Experts of a small language model.
Size: 20 layers, width 192, vocabulary 2048, 65.8M parameters.
Experts: 64 squared ReLU neurons an expert, 6 picks a token, a softmax router.
Training: a variant of SOAP for the experts, 564M tokens.
Below are experts of layer 8 (counted from 0) of a mixture-of-experts language model. Rows are named router (the router's row for the expert), up (a neuron's input weights, with its number) and show model dimensions 0-191. Each number is 128 + 32 x the weight over its row's rms, rounded and kept within 0 to 255. Numbers have three digits each.
Before each expert's rows: "mostly gets" lists some tokens that are sent to it at least half of the time. This comes from a sample of Wikipedia text that the model never trained on.

# expert 122
mostly gets: "^{", " '", "&", " II", "X", "_{"
router:092142168157119101059148104130121121091115060156104116143127161160073088087132185115102118109160105132135207185165128192172157117099162153176124113082162181152108189182160145102162065113107098139146141127104065093156094121145150132100111183140127096127153082107136130100120137152139070132154084116128169148084120116141143145127114044151148049161132106112101093122094102187170125107133179159173153117075118124117115089105019127074129113166115143111160154114120162080127157139128156146150065158161139134143125143201107190142112141167127124095111105120130120104101123160139077140
up0:129119179147120160131096053125086131116157167170136114166127103067173089111120133098117089146123059041136172112183111149114196155116078119101149127150149068150131190114154140093132111078147179175089128078119115127135131147087105129098160091144153100127177185097113142113126136146068154124128100104119069178136094143153126161139148145129138149076088105112156102123131143144157094166107177080141189058176131148107088127103109141154181115183107098072059171093119144071109109105133166126105105111163138088163092095158088083175113093102153140133129101095109114161143108153182188136
up1:035150165075144186087125156122128171123156115131083139216175160121196099137125178086131167175095144099145110127116123085151159095142081183165083121169142174106165174085106143150123149128138181126160126107132077130181136103094198129114129121138148132115133135147103102220126184115108088124124099128183173147173113146073153116152133127114156166089141150085100133138145101118170105186091109136135098104135113124193097139088156122103127081140129115113118108074143179159120148151061113122161150137119083144184153115175108124112105183105199094150097122100108074128137132076142172139
up2:113121165140118139115160156149139110156092097137170141139044079129120114146146141066099152117168118152096151100094094111144146116122132131068102146076153141092134138142086121116104133111143132138157170141095101087102097168087096120171101151150145120155139116128110099171104096203045080095121069161082194114188201154122173121120093142146090145135099082098061112133112099173142110179200118189144126068129146136076081128095198069149161081119093091194134143118147124154118141115176157165175159152192150115115119149075141159110102119121127124117110130147182150139179078112130119167
up3:217075049185138131078164107091085120112071068148122092073078111135160100112120134106138105093159116176113134161145100065131166128124055149085148163099088164166162057146135098119133132131115127119123156174123086150109143135177133094110111126088130133158188120093159155086205140136153056139110129174122151138161123110139124137092140135168100111145116151153083119112135154109142126180113160133106220101164154163097199145118115143124118208133132126145115137119097104118119112084178163170142132160101149108152158188060166175146147132100134128164113147189113110145085117101163143108

# expert 42
mostly gets: " USA", "'", "’", "RA", " Australia", "′"
router:175096137124139138129091077105141131130081172202057150195079140124091125116190164161173146140143151117126163151133105067158091146083101156155150082153114181091127198111150113147186144107111053086130102107134158149158114142126182110120125180172091163144145149127152121090127149154159114127112063124167153094152179095084134114109162117135154086160136142107127154098133085107174200113160132174182150130142110137087121159097097177104128123176113170108128141147079107026173106123151135116202108097097139101135164129168125119117118171134094102091150132140116071145126116180155063115
up0:180138095093149148178073124143141114108134146142082152174199121130086074162128164068158183105097180147144135103089151147075099135150101077083115109100164174169140099138191167114066176116157141199095106117099181122135121135145145101176179095098145110126112173204080171103116121172167134139136104138068136155155116092104154100164169112154111114042160165096160130069098140123119125129182237119083157113118082082099121067132128139169117112122106144145155102157132133135115157135162105114156101117050129116110136143097122135116110121135129132128125091163161069146123105145145107144
up1:124142154167040124123105101125131138139132112147167117132181104100199127093088136113093086173052169132100170127065120154076111122143156155138116150130104173087070138121132144125173130115134122082206098125086166147158117127142095147115103152112194133087157120083158129108032120118129136215073127140138085174126142107115167092143124104090139107136143101157109130099083113115150116144151164201120117153093120135109107084069154092126097080095138190065120081123107155106109143092164044151144189086142130092096144178176152130119129123186130173135126141139102160115140158094150095155
up2:145082179107112134097135127111126071147115157151095127105115116123140180123121200121145206126182158159115090156110143173118131167131082151204108165129086104143207135155107119075165094142109153170067167116106157150165135127113144143145110108085077212174056124072163133106145144159139139207130099120135150121117094106141140173121063138139182116133160156101096160145205080135135141152174127108144098129068168159133131103125162146187093179184124184163100150163092082111088148130132120144150079127089189143163138134128121119129121100128158115112132124146126098072078187131098116114
up3:213131164173089141170109168106082124105131098138163175133093162147197112140123151131131121149189066136099135170119074066129158189117114140140109125155124144050114123135105160165143084098077124128100125196149115157188086151172117133146114105113165122090112157111127167122151255126159098130150097169132127076140129141144178146099106098110174129106175089062098159111196117133113161141083112116163152145119172119115091118164082146139134142131093140163165091125070144138086059098155125142183123152050143119142139138096120107122153106140135115166178108102130131122117076109081104120

# expert 50
mostly gets: " music", "ement", "anguage", "ization", " power", " history"
router:118093116144122173088125180130124114084151135134157110125079113071063159204069160138128046161134176179166155156141151196083142164113132084127101063157126159112112119162052131135115147131092132139094083094112158135142128132096182137110080098105060105126131143082183095103132110134139134157160173130126144106100098162155189159171105165124192164177124072134110189166176142127146110155146156144153126108149145121140166096129140108091099103158124136141075092161122143162147146122151097126145128119069183132087124122166087154146052085053059137145101114127108092136157175109125115141
up0:159131115129127178151136129152148113040157107118177130148143089084114175126142161124121150174109111168110108082169099102131108103111065126090092146188089122071086168174168098091170105137069096126151120092154110145143152156159156141086179126150120078140110130139090136158176110156147134084107156162148140120118076125088119112144129093109080123148131123138160142145146112138079144135176197203099176117140113123121176096167159118116132181104189064119141079097112144122088119185119151134169164084105142177119147161067100136134149042118157085097183072100100137174085061099115163126
up1:170127119097139127143107155148166119124087050167137183074112111112134178129129151047153093096188143072116139165123143093127166136192109111137086161124113147184080116169204113153157117146132170154160075122124157179168101130146125180123123083118157102175160112098137113152146146100131114130130127149110167174146102131133163114132190136130138146143146095149121133150112114096095117104155118189157208097153137076120170102131096086108102172140127125153159217176080116240064111172110162102104067141091117142126152168140112114118099178119118150164096115107128122117124150158062079131
up2:125138168182153114143101144069119121078126103160207143053175107161124125148144106134163152169094099148091122157128212120157101128159166087146149083135124132159111123032164133071128152109109138103117111065146162124108156101132096194168155161134074062152065129068136092189160109176080069164109136137152147113160129113136167139142123097161172171105102106139167154156136099151139166114101088103157158105119170125100167159157119115092126118101075111108119114116149116156130132153153102136101166165157138123177126158205119146128121055110086113168128132066175128189166143151150140102
up3:045115106112174166096138160182129127158201131132117150128098131116092146119151115138150098162145132079149060138152109167127153163101166081151123183122145115169128122109098142209158109135124107101112094159072092138092162095130134106189077138131103130136072109108173132119107104130116089107096109149121113147161115156115101156113145172089139128158175102077175163132189008100179143154129153129161188068135073140140132106190116131119138139128178087174152140188166109127170100124189094150180132148149148117143135157135128075125094148142137132114158130109138157180106113201114188078

# expert 19
mostly gets: "duction", "ities", "usiness", " area", "ration", "ices"
router:104153186121137135141160108094096136138108104101165164136077138099091114110057123102067082118157112147142206155102156094113105125211165102084144139118125128114115136159091101135116144123127150177159121111094111136093126157124165171148096139084149118204085152059167159144096184180100092153094161173122151097133115113145125107144142184112176098116147086073093179088169181145129122080148086077152119079126125096103100109118153106143150148108157137127098115106111112140133120101216118120136176142107187162080186106083111087122111142127150097117109230153069115114112143152175117182
up0:197079138107134142160132154106133163118115053113141138146039131111147180156123097150154127135139111139137146189142151178157096100143108157128126117105097135088097120112085100097178103121136110223124184068151076092150104113148114124107085133113109148092106089113142146103088107129118129091122117110185107143133113165124135121094121157011167103151049153190098080150058107145154090141113155128059209082062148128123100096090160167095173157140127174146193113096158129126098099135135096101134127156161109187088133129113124105159107156134126110090157122105170151114090146135121152112
up1:161177131203058176143149119117127125118143143098098124137091093163138141142101122150051200169148127152105108160099191118151079106164050092091157124192053154140103122123076075168118115136074135142154152158092151085113134152160116081109160132148145155164090117092177119100168115088185080122164099099157106171116116097100138121183134226137168078096138088173098113121136060053098118141145140144076145111144119127094145128144129106154141158124121148158165090139107094156104149124119117098076097124131120156152137129097189139106130126147118070089158076134151162112108089090104148121
up2:124094165101087104117130145136120186176138148127110054121154183108141103121150131065115160082141143147158119123084151124158128086125180150134104119108107127213148159053117106170041135076114130131118199102160148146130181148142087166099124108156127102149115151149143168197168163154189096111141100153107081189141145069147055108148087135125102201089120170117183128191158158091169111131120135125139052109140135140099131109096140089117125173119089104124140147109104148089152118123122156097128125194129169109139173113126083173137134147187097155108092084167151134118159105099186104148
up3:141188148158104138113161184163157125120134064109141123140162070188151122119112122130115126137069103144124090108189161100129164123126111137211104139109144134117137123099167176100095135179140086131093080146162116125107134153087119157124073120130096113141113140129049121092168146182124185162155183090088079062160157137171126132069147107124122069174131153066071135095181116120150101104121119079131107175096159082114150145089150127111071125145062079095097119099122189119134093151119075158187099110067090134081105094122154099174069090165128103129098091106147130120173123123143117124

# expert 115
mostly gets: "omen", " Feb", "See", " women", " Country", "otes"
router:148127122141154106158135190126104103163106081085102129121120111075161152076108190115213164080161131145153139141131101179104167082137074120094082178135157085086145130038129153126161072107115105129078135167154105172099124165140116155103146096115091125130114071102096121157094190186124126162106082193088101097099087092165083121107191171101196125127133124144099112135124189086136090129114175166176109148086111139076058100144172099126130128126154123116104137169118089124137139147115130138167069128105170110088075150097098125156124110109141149143156187122140087128131079136128067124
up0:133156078183144115160104142124176126136116126158221085179139129097202137132153177140109117118116098148123110129144099129126131125195129107172112096113097102110090086143123125157152106178139172190124149112145123167175107141053170145096107119127184159158103099155111146142108117167167075161164114139153038073150156107173141139083163177141148120106172190105121147102149143164090068125092181059168127120146149138142133152125113147101078139141128201080141133114088131165094094054086079178125151111143120117093113106099153106150084093120192131144139091133163139155167176094164141104
up1:101127080095107111114111139110187145132101095102045112101164120115126103083111084069137159142094079184134134058158168132120123126125119111114173144166124170138142131128154105065116147127130176162142076132098140132137121090097125131102077131159098130104102082192122109122148175167071139144191180171139159101108120128174073125114138150156167157112161056124138143158073137142156156134138152161206139101121065081143085185177121179145040130101133097076177130161146094083146208144102149153106112175135088152155150108164146146110076145084105173135130169104166115148162122131120145124
up2:119194149092101167152169104158190127103103116105161098087084146147139145189061155030100100148126099155179087157165135134120113139096102112083094116123122115131051136133104139152112141133131171143112175175153149093073182158078131125131084191141166109149134158151084132159129225107141174168106099153141154113154159095083132129110147130119105130120145060138131173083141115117128103097145139154247206122166112157116116122189166089115156103190099175124131128108160163116144096099144133125134072158142125132110155104135116191094095126123133140083119109129138146095166139147115167137
up3:129144139171148134095162177096126146056170149128107159165125068083103141111123101117111104104194126122108130112104111109091089111181093151156122121156153115079089096186077194164128140136103105089077132201155128071074129104123117083136148129182162180123122159180109134137127098074157125137221108168155136177079142136084127109139148108143117150106096120073130088139139078161112106162093138124099217119129149129163114078081109106114150121101201108186132091095136101158086076141076129150192140094081120156120106123146098128088174090117146123164114124112173143087165140093159125157

# expert 113
mostly gets: " Total", "itle", " Team", "otes", " Feb", " Country"
router:146131123106139098151096206098130078169154158151152141153124089051134163136140134181172185140168162118093076165100147145091137064120066132143182128122113075150151152114100158118154080083135117110180142167113177122133117146163068115074167157114087176076142158141163162113136100146149158147107100139119104084128102107099156095092154125161169153123171156160126053138112128086166112142200136173118107141073149147139094117114220123111144093177168102089103134108119107110154162123137185113174138090162145112111055117093145133168189115091138162168171167148092113104163097148122105148
up0:146139179172088101106112185111161088094132185158159148115078089102092139139113177131152157143157132107104127105152147109101174116106096070104142119106128128153127088159136129109143148180097157222097137126123125070078129117123061143118141096180085119148116115093119097195104126137125091171156117184103148091147140113097146149135079095079180117116142134144127040200079171114122081112134194164078123160154178111139141120223127098163108141123169096153175130164115156103146141144060098110139073073112137149081124145121102160097175153104172111178099158145130152149165106134114128172
up1:131138081088145129123112097157163109163146132220091113182107117105122132095108155097162170099181158151140143206144185100151114095145141113119097128045152071156143129088149117107143101147075102142167137135165124109148154161140131109145106151099131141060174145080094153142122148109107211149114060162163155145108142151127201126116105122133155138123151125093224162179126134136139125129117097217115135096146135151111115087135160105077101079156127087098132112128112080172117107194153107158177117081130214135116167116154130084129154068155167119069186119119119096108113134105143109125
up2:099140188138128122080136111137090139125080109149141085159145120195131122138166138175163176105061163097129207088146054125130170142153107149112059121107160116141141114138101105126130126151125130117089089143199151175067130074190134127099158137106121231143128117221120141098124188125114143153094196167126185087110078131146149081136128148137116138085179113110099156176141133087136139126078062127164102143103173125105134097121144129142156099200084152074097138108140134118162086117087105074134136104136114094131113104160137125134149177154118129153131174105151102109185132163135161078
up3:139116118221106101191086118156093062132133124117083132114116131168148148094201167124089143143164125119132112138144152145151167116172134104090143161116167147129151166151121156174150171135132109115140151171195131104102164173180091134148122144097128150120160156137169105150127155085126045148132136113144115154142149064167093105119142086157131141166218165128114155063135117095189131186118187106150168129079166162105222122148147151076080132082126115112185171098180121131093093118108122105131097079102124121138105129129155071139086146090161126119105227150151118109117095132137103137

# expert 24
mostly gets: " known", " Total", " born", "ible", " used", " built"
router:105119095163136114136111150122136178188116121105086057139150158116134133169221137137096130143112144080075143135131168102178146113196093163090097107149108099141094121113093147116123115117154080151170210150110131091102075104154088085150152112187138149109138088104176099121160103120117124149117093089092105113096095183173077107115162134098108179111125151160112167129178161142094110122146093173078107130141108173122097128149121095120126117098190109035100152143162136106120108113137115126118052121164209136106089169152192125139147141080093148096150074156090099169155189127137145185
up0:168124066169111102156098140083069097094111160175136131118132166082150063110134128160062164164104148107103152134082146147105104107128186160165151151158162119135154112162103160174094124084111157207063084128146188059140150174167140131131158137097127112153142177113139186149156143109156091159133118146119161168107137125113110125154098126108144155095089095102145094131159129164139094136103207136096135142111164094103155155113137107107116123086117105075112151176027080096123102111114088089121101084145111147196155178195145123077194140125105105180139170117102085172140116143156125158
up1:110128071104125111171101092165128095077163079109144079156133124172109116155169161108095119122128176155092129129164146184177088158117128180162112122158102111155073162130128172085096138161098187137223107169113127166191146057159109120172191081120139149166119157096143081103129141115149091130133129131123160086199154145140170193143128145204135188123092144131113161115093157141108065142091128152121198105152111169126172145114090107104113159101096106122106063100101124110107122159133092166122108153116156144081098151119092173121156191104145091156205129122112111088109165138135155132
up2:102098186087134116088098114113098140113186196102170147100178122081092145136121136109139150142080050136128137151118150113093144132128122156126092128098115148177110140121110137098129134142116092151139179122137183144099093132140113091091063126074085130102120122149109205139140152190107161117098142114138144146155148117208061128167113171066150148104140129089135138140123125115182143084130134173166147142168134087117127171144106174074111141131079111236091101098088139092126148113155058109067132146144234119115132096152131113118094127153135177150055107129069112100173111142094120171
up3:141074139191153107109119122174201127110160122149104096166090125194099193100063133154159140183116157150169097100104092133150120134106175140072101148142166080122089121153155144130096145138138169160150165173136123118088128165148158139112103099133154096110139147099162115088149178149103144171132137145122140126158080115113165148134150154056165098077187152118183091143075189127124104185098159103141179144143120109087090100101156073126153193080153147154157104142159104103152106184082144098136147090108219133100164105140094163099102115156150130056129178153120152178099140164152150084

# expert 127
mostly gets: "ually", "ently", " been", " also", " would", " well"
router:165100161148097107122119103102131098145115124110174120145139133094158124115102103149200088159137081060141128184123088058142144105165187145109101136100111104126088178142110166098152097105171114185099109113084153226099103117180097158113118132143144132145141062149169154129172136154159175151082122102114156106094086168154098195147102089070108141079125146128123155100196119142098152165104176093140131156138134086145099138100086098115158097128142130107152096156117149130148162083093136168124130136152138172072135124119153215131100162153102220111135097121078079168069123091065125129
up0:164104134114102118153103152136077155122145115113161109121139093100127129136186150121184130164143094179130151086137145132146099152055151152174173113145110100123070072118111113152098115145205163155108160106117179128097133092151105153118112160118149141074136125167165156077103137161153113143140166138176103149113172149114099182167114074112146078070111110099152088112148091155099109108141152149082134172119145119144152116153133175163097114102135127121175149107194146115179138143117088095055105209137146097098156171117146037191156135170169082139074218098106152125175107184157143088
up1:086118121179186087133098110142136139106151200140153114109158104095148131155107137102141170163060038158150135156113099101126133156124099098170106130112167144110091152104102139077100083161140114121203111157125118068131121145128168138188086060128111057121152136155111098117174068125138111153098113130199175045131117123134172110135094166090135077149167135118118150121142126148089089162142126184081161153140120119123143074138170140096121108120137134079162148154118108139136103128140080101192156027116205151098125178112170106160098142166165127118107076117101173115089150107141130166
up2:109132188134129086179092189092092110069137162061137149098188104132149111156153178072099165168134182173104163116161106121117094118166141076085110116138083086129123113065154089120146073133143135152109162118070155140144214203154086131176112194121102173174121138139121066115114152126158125125109144095144135152114174179131182120142194133140108165135186090153119117121099081061124103163099165120139114105170108098182140145156129127102085141067102137152155138150100161117033154104103144135098128138152124146104147097156131131164112154112156117147141099146131129096163146194084125121
up3:141114145174123159088119186139123101174131108134160077052155159138172178152111176138108107123214118109121120162205109149096114159161137151116094119111135119125134128126145096124121128116134141104086122139156095089143143135179197134081069106167128156143125124134119159169081195131107106102134124135105119143118167135178128091131150058120170145205132107115154109150152091084099165170159123133197123038108143072104109076178160147156164094102129123149069117114104210211101089112132157164089184120162121151124160134161181149068168127109145132079126124125082145135119129148157094107

# expert 106
mostly gets: "009", "020", "000", "016", "010", "025"
router:098101140131157186130092133152127165045165138149084089118068133135090120195132142136125098156120103103127167109177097130175153142110119179124151173078147155123102212180114179181168104118149103134154161094090153196122132123158114190103127145108161140093090102121134130106110107143107169157132076119172089106117132165082111160102153124139113120141178054124136185119133159101110117147165111166144108117142100106122100136130121132122109210099109133110124163105101126149135147140115040126135150148086108145113162177156167136221116159148179176081110115074102099079150086145082212138
up0:170086130107194156125126125151161149076113134144101102099167132039145119071165119071136109120135088133174129130189148077114152165120104097140130108168132120124113168116129167156129134097144090172153135130148110091118119096126138228166182127060122115166134096121118100102107120158125125153099076122138167118114123145139155107135181148160195082092147124150208164138086154171137047187184151138107082111131092156113083096146089147069157166142121067139063124129127082186133145130115150070157103176060125115118121106148181117157110126161112184096118108164151073108121132168133138126
up1:160102099138103130134139134204115123175138100123156107151122140109113160151134110083124122086170142133143128112124094115116128124150118126080089098118166122119092155107122203187116118154067083097127119135147186163137110113118116131067115144191162108171095122092196163118110129117123128179117118181080142166087130132133117131096122080108176060113124146133149095113112124185117119085198105143120127102029133192140127082169061082143127135106153139160187105072176170105118173150126101133156141106094184179144111136139193068157092091173127174154084140179146111084147068077104112170
up2:143092216134114179084122117183110127155114123095095105182081165139133199129127113119153161150149120081197200057187096120118182115091158168164148126074126115140212152042121133116157081116121127123111173125116200132133101070149117119103107161086139173151108166105113138124121161149157121159112090166151118123178068137161139140116125158170160140166119147121150110158096095107126129081099047065141123046169125151123150123142143183116107138143163106170118130160119097112133128142132141191205137111134080142130132147098129118164103130186138115094121155116104151155108159152083116137
up3:138162188186106185134109108132084111086028141114136158119200048106097140142112142130089124130170101131158174128116105108111131182136130137144136131134134157152077097114137150148098114144154085146138127127070077127111126215129137151115180133140137151169068086081143086120102122128160140172146144199152166091093087161165159080096158123104142123160154109153136161102166169119103178152123108107120182152087130110138118140124117125171029169152150186136090076059074128182139139126126143122084157134140164117090156138181130140086106122129217125112148161117098131120175116135127081140

# expert 13
mostly gets: "ction", "ution", "ities", " government", "ization", " service"
router:072112188134152154137128115139124089093114072136125164140076109071103122140129101127164118104119114134141182131158116134091102170087152063080091106127129167084120121130095102116114169108114156086192093070086167112131073171079111159129073118072090079160140178082191117163135144157117044115106125160166108122164152165179154103121134159106132140143081154125146126145110164156100122123200121084154088122157173099108166041134143123104111137094128126127094127111215144151135206142117151152145164131120116122102169135133097079081066072122119121109094136169145132152105160143123192083
up0:225145131145152138092066143137074105077154094115125159140152090114119181096130096105174146118131162129156157120094118138106141118116114076130111103195141113111151123136178166098154138091152151114112127160102175073087166154129075142103157132125128065119135077062156110064138097157112128106121089070159077134199162140178100171121178131137132169091090127195161138104102090148138139137157255094135094095181089102099116168159132158137161152116126110140132080127137097147186136122092141144137156176146107151135167148177172165108113160127097126115148144133129200102142074114109141141
up1:135195149123091145150113153057144153105217108150111167170122124119133152131108112175116094170115124067104108129117133117127160161188117128113143100081108138154138102108124117118152138078121176106153166140139149119216102201103087148133119099084066152079128090115111148226168160142142088166148104121163040089164140138123131102089130129172154118105098092135147118165100156145147126123124145207161188085092156122135182111090166104116152153159082162118088077101139142101109164161133102161117172182074119145088115104085141167097141112165074146155181117114083131161148135177144132114
up2:127123201048121143150088073165069150096114021173154095110157143163115138134133089101146116155134102156094132143144150096128149115182101149156120080139130181090138159135098160173113156121078128175180182098134158149112136202079103150167127121129156111159107138134145182152183140085142171133097143143098107139147181106122114090083095101132113150133097139079180147084149117055124091114122130158086090147198165145033091050097119171150130172097089169087141149123095110139104142119137132112154141131106113132155116138109188180116098089146146115088112143105153128115077144099105148143
up3:075115126219174149127159102165125140179127127162145166118104126098138106142174175124091157123086092092091124137104163084115115095091136163097169152114140112059161135124091132145152075161121099158184064180206077149172129136098124180099066109098146165143145128168131138094187103141141160088087132144207125117102142049124175166150118167091161091114180139112124133106160120184168159107084179180119138174139171130065085085109121129142116132153103103106119191114097116122130048097120171133155084165121117135101071100146122146153094113122100144111111141130146142115103134161167117103

# expert 1
mostly gets: " |", " —;", ";", ");"
router:114138124155099137130153096113102140158114119101108138151136093118149149144156174093093086127111137119096095132094136089111107118123132108154092165109154160175156110123096090176136169108079163059138143061152153148137179132102137113149068124133100114163118116131166168107152128119141123153114177106126093185161175135108171070187093133094054144145143084122170175140078133134120131086122052066165107088086092111124175121079116136119044185157120161164179164090116141087062138135112105155151170189158104077145157135170081069143162107114116092162140167105197160094116125114179174083
up0:130119144138090181093103140115100138154125133107072171106158072134108159177066165144184170139174145087136106151152166125158111128180174132165186159116134102143143051137145146118151116109162140148181126157109144148108162105092163098142174154165092159106162103104231119123179087132137134186125203104091119126094159128160123076134139128098159179115083088073097111112140150140092110089172174117190130115111073135122088077088124111172018180141130101093133158089158169144076153120163133114165090085127151179151128091136143142121132102135149119160129106160157082155131133099113139143
up1:166229184106111129137128108117130081155125166125134147098174100084083146156134129135128121122157144065186157119132131176198124134167115110122166091124109122118170157086106180119135149111142122149173105124093082106183113119109120113186147111110099105072187083071111181130124169102111103094120126121191099119145191162127115101155124063155101117125154144155143157145089117188129159227113078159133094148159168111123097166112134119093150133118143141135090133162144069186120106127160083163105093104070141168136108106122175058113076185113115144131204121129123110181090143147144152158
up2:111207220044163095069090141129153101150170138121158089100090123180156099112189097111129105129094148097112091153096125130142124165168092157162129145127151147144088146193087093085103159088075101184119138132086143114147074170130126151147176131137149138115177149112152177085121124109101112196097167089114117124122130127104134150162165086113177086162174194089134134174121136122161123119158084120130195111134140142123122114095131137083116172143099114087119133113133143161123133138135108092054122110124050101114044198157184129168179139115105091154087156110122130129110118134098125089
up3:143105166227120128148112137103136095077102127138095140115159056148121152126144092145132136097082079133130100149122168128090090067110125113189109143138123118110129152184092090145137137130157124185120187201168165090076110114110188093091099118116087032090168148119191125167129128106150128128147131158116183142086106120128083102151109116066121127120114077127146130145205112159103126166144140126160161139076137140116128100127109113215059138125091160111131122131147111111136147140177114200142133084154129147060066086164156135110172121149081093145143092077124116121129103097104166179

# expert 18
mostly gets: "ru", " com", " go", " serv", " start", " profess"
router:126090103130123200116114134142133129135121074130111096166163127143135114116171177125180203136133086135145124182097095173071133130107110136115085201135119106097135158170123157159095159114136143128078192135123094174112118112151125185122178168152119167143131101178049141178149114091131170120106156138143148159140107077130151116134120060178107135160133149133048122179150137070085099178118090139110122126103194187132164094141167111146103077172105102196112162091102087120154126137089100183146133171081106150182104104154082133093176113194099123106175174151116110144093150093106130121
up0:182176097129134136129165120064146105159098145124106160172108112166160174180163142147159109179167150106158123160115148122154117167128157170103124065151146137101148145165181091176099139188114093214101126142104084182118086157129137150112099117137118055143116072159106126153173135156142059105085133128139104081154137112109099074145104103125140216162144091089146070150155105108163145177156157144135106179094155109136113127130148072096113131167093188148119068158106145208136146126146136121145169114172102158204114152140104130140075114139168127124143178159166154157109190142084127146
up1:095150143153058108114091113142076075155151134094152115172121151136117092155113088131113105117175102158072146119108110140132165174152133211174151164110134117135107152098085155069108182099134121159138189168121108145157081141131150110154163082143082133087133073093093153166113112089135070153102182123123151101094125144160138157121079125112067136126122075147094132152147123172106134130163143171174122089120183150141132132120109136200190087119179104068166113183141099152128075146120155137179124107237087106136067143104173151142136118179112093125162142114163158137080156097096074117
up2:174100190094113121108135180143137091096111108086126062134121140094084090086154108060155149130154131140140112139123108151152139144129205170127143190115113087096097121096148127161100066148149130177136187160109188133070151159136093174158162122202076163179116119122067147161166136168136147142163073164137145108051145096156144155115138127170145125110091124160075088138083099028166152103145091135164097135082156150097123139116159118179103136123091097170093091134159104129131188146120139133148073104094110115110127095138146166071130109111140131091085183090143099156119159145143080156
up3:147118141178088114185158160099131141157060111128131112176165117064134168123156159082146167147104144106064104076186130137102131115091118163126120131132081125121120149108148187095120129153126070126132170164092132173097131120180137091181169135144088105087173152162127148183103172162105108200127129180149110174123076103082120083095137133091125106186123157141154101148181165142117158110145101118134214159087140170125108097149184119148096079070135139190080129168172049163095180069113164160150129108109119100135112164117130100143146158105162082099160118141140150093133172093130096123

# expert 44
mostly gets: "epend", "erv", " const", " commun", "ab", "ribut"
router:119152063099119139165134113109163116167115147144099116073145152114097098092098085119166182121110092114142134098120166174106105161160178200044130137162142065078174128181151200129144049157125095138105127084102115159169169126103128128126186125061106143155169074121110130150199102082130134114125122128133151147124118132154130052072175129134160134146097110112122127136245097092074138178142127129108175143145126114094161151126127049140142111116134097140101122121122151090130120114103120137133135155150138143175080121086100090134126081119160081127117183132133119119111106210093182116
up0:232137127166162129176122157122161109125120143108165104180140151163132134063157143101117149132171110070129199101122111099154142116187170091110110079131094133158155145140135165107141103166135073171086170126161098131171131144158153107124105080116191140097152199185103155164108097131120131112090136179175121115167110151103080134112133093163112131122080114131163145159137167108135188093078158090084122170165101100091146105147114120101133112169039076181159174098124171160146115107130164156146118091161135080091145129106113132154059130121171172148104122195075157148137113103106102177
up1:080189149122084139146140125133155110090154127160123136090139132092148123122104133041155167131111160157134160112081146159135095113176185106114156060180073144154066142112057105113129098104127118164150177146067179127094118117170125177144120126136168105177144054147107127096136085120177148161070137089183138105078162144110167149174132144122180094124098066164115141152123179103160100159144149158043129130127092123151112130132172152134168131167088097137148106115187169075163182116124115161146129152137093142175116127165188103086169159137129140175073132133118076099103167119084147140
up2:098108153099119157139155130139161118159094081096115094110109114083130139125101082120116186098103112196091152158139128156144112101182124176110134160087161073199094077121128134087194090178104117144105158168130127179178105069149152066130150057172141182090129113142145158151131086174106158122099122152080110175166097159144118147061141175142143101138141143092132128129120176137126128168105090066140096171135118179141175115125107157124144185080182125086070173172171124103139094102098121095086076145096175126126113102125162135109093090109161111153162178078158119133128136183160184144
up3:122138123188104162130143173094109139152157074165115141132152147097130151182193104155101198139133151172078146106138176193086149105139091196141111140166176169154169144118163125136122117164125123177128062209157204200136147089157134199116107125155132157116117128144116119146152120150158139103145125171089090141142107139141157066156126116104178086138145107109088087186126128213120158115140114100149210160117124134074137154107140087154119205141105172120168124110113174164095120128142134059114095158115107107105138174108094085133186130154158094151099134101130069098117128108134123160

# expert 33
mostly gets: " US", "N", "F", "C", "&", "P"
router:052128136099110110080076109144153127103131109201125176125094140113162174101135155148153108088089102098103194185174094128045131198158130127134179151103169185162134125159177177141126136103102117144144125088131162184144070139126179129178124194124120131127145072118146128123124112144094105100127171119119159143089168122118094101101132132127037077141103121090108151111102099101126159147170144122143185126144061140079133105121117167103180137134123160103151136157100121109118065114172100138134149166164114113123167161154078123110063094126159164074164099179155173061129140084145134079
up0:241093137134137105157121144158176153088105104153111090095134111139104073117133131094109173112179105145109111153195107088148201175110114083139149145105170175156123163167124118131159108118063072167121153147137163173105123122157121104083091158139190124179157162154121150088136179173132144189130120133111139119164111179161155211093168097095160084147144141090114103105074146116123173157136165091144177121160140164137155097114076142162102150179153115127137112137156156111089129154171124187165112166121159142100102120091126139152119170149143147157192117171096128081078094154074140072
up1:150214093125139122136111182156111112084154080071089151089160161121123134160106145129157114181124072130126057143145139146096167116131139134153109132160146075083154129144153115154199139127061107103218106125108109084127127149042097085170126079103106158128127118115116144099109090174097088106206129099040088144116074123177120127163124075098098188099095126085127185092155174135123127144156148118161141103084112089163114096131147176076135080105186123123149110128071122129164128163158100101108113134186060072135142153114168125142144104124105163127143131114104116111156121129086125136
up2:160106153102093120164118154227126129099113138101131112100142125133138156149171114107081055163173109135158138178183115144137072116155127168125083102129114174206141114127141117148193146128144114149144191138189176145130116159126179120165190127154141138190157156150106125145141162056117167211112154155113102112157161094131132129159190112140125152145146158153115114090162139127194163154097171118150150062105124147094139147082174169116153166124137110145078130133124130184154145131093178180143144168090145149113150107147075165101221107101123121094179147129162122126132122135079164195
up3:152145152151088154083095102078071128166147096056144144131064171123153175113096087163126122176178137139104100127086131141157100156109120188083130133114115120149106113195133130131134120114101189141169142173153132122084088128132136085120157126126079142127175097135132146086104129116057132130170181107127087135085089107072098110165097116126141041095140100201082140150175113130098141113149110096125201127067099148130104145109146180122166103126168162150108082166131120112123105112178192110129179184139166111160096095081109129186157139129137100180139103144123161172103077076135156188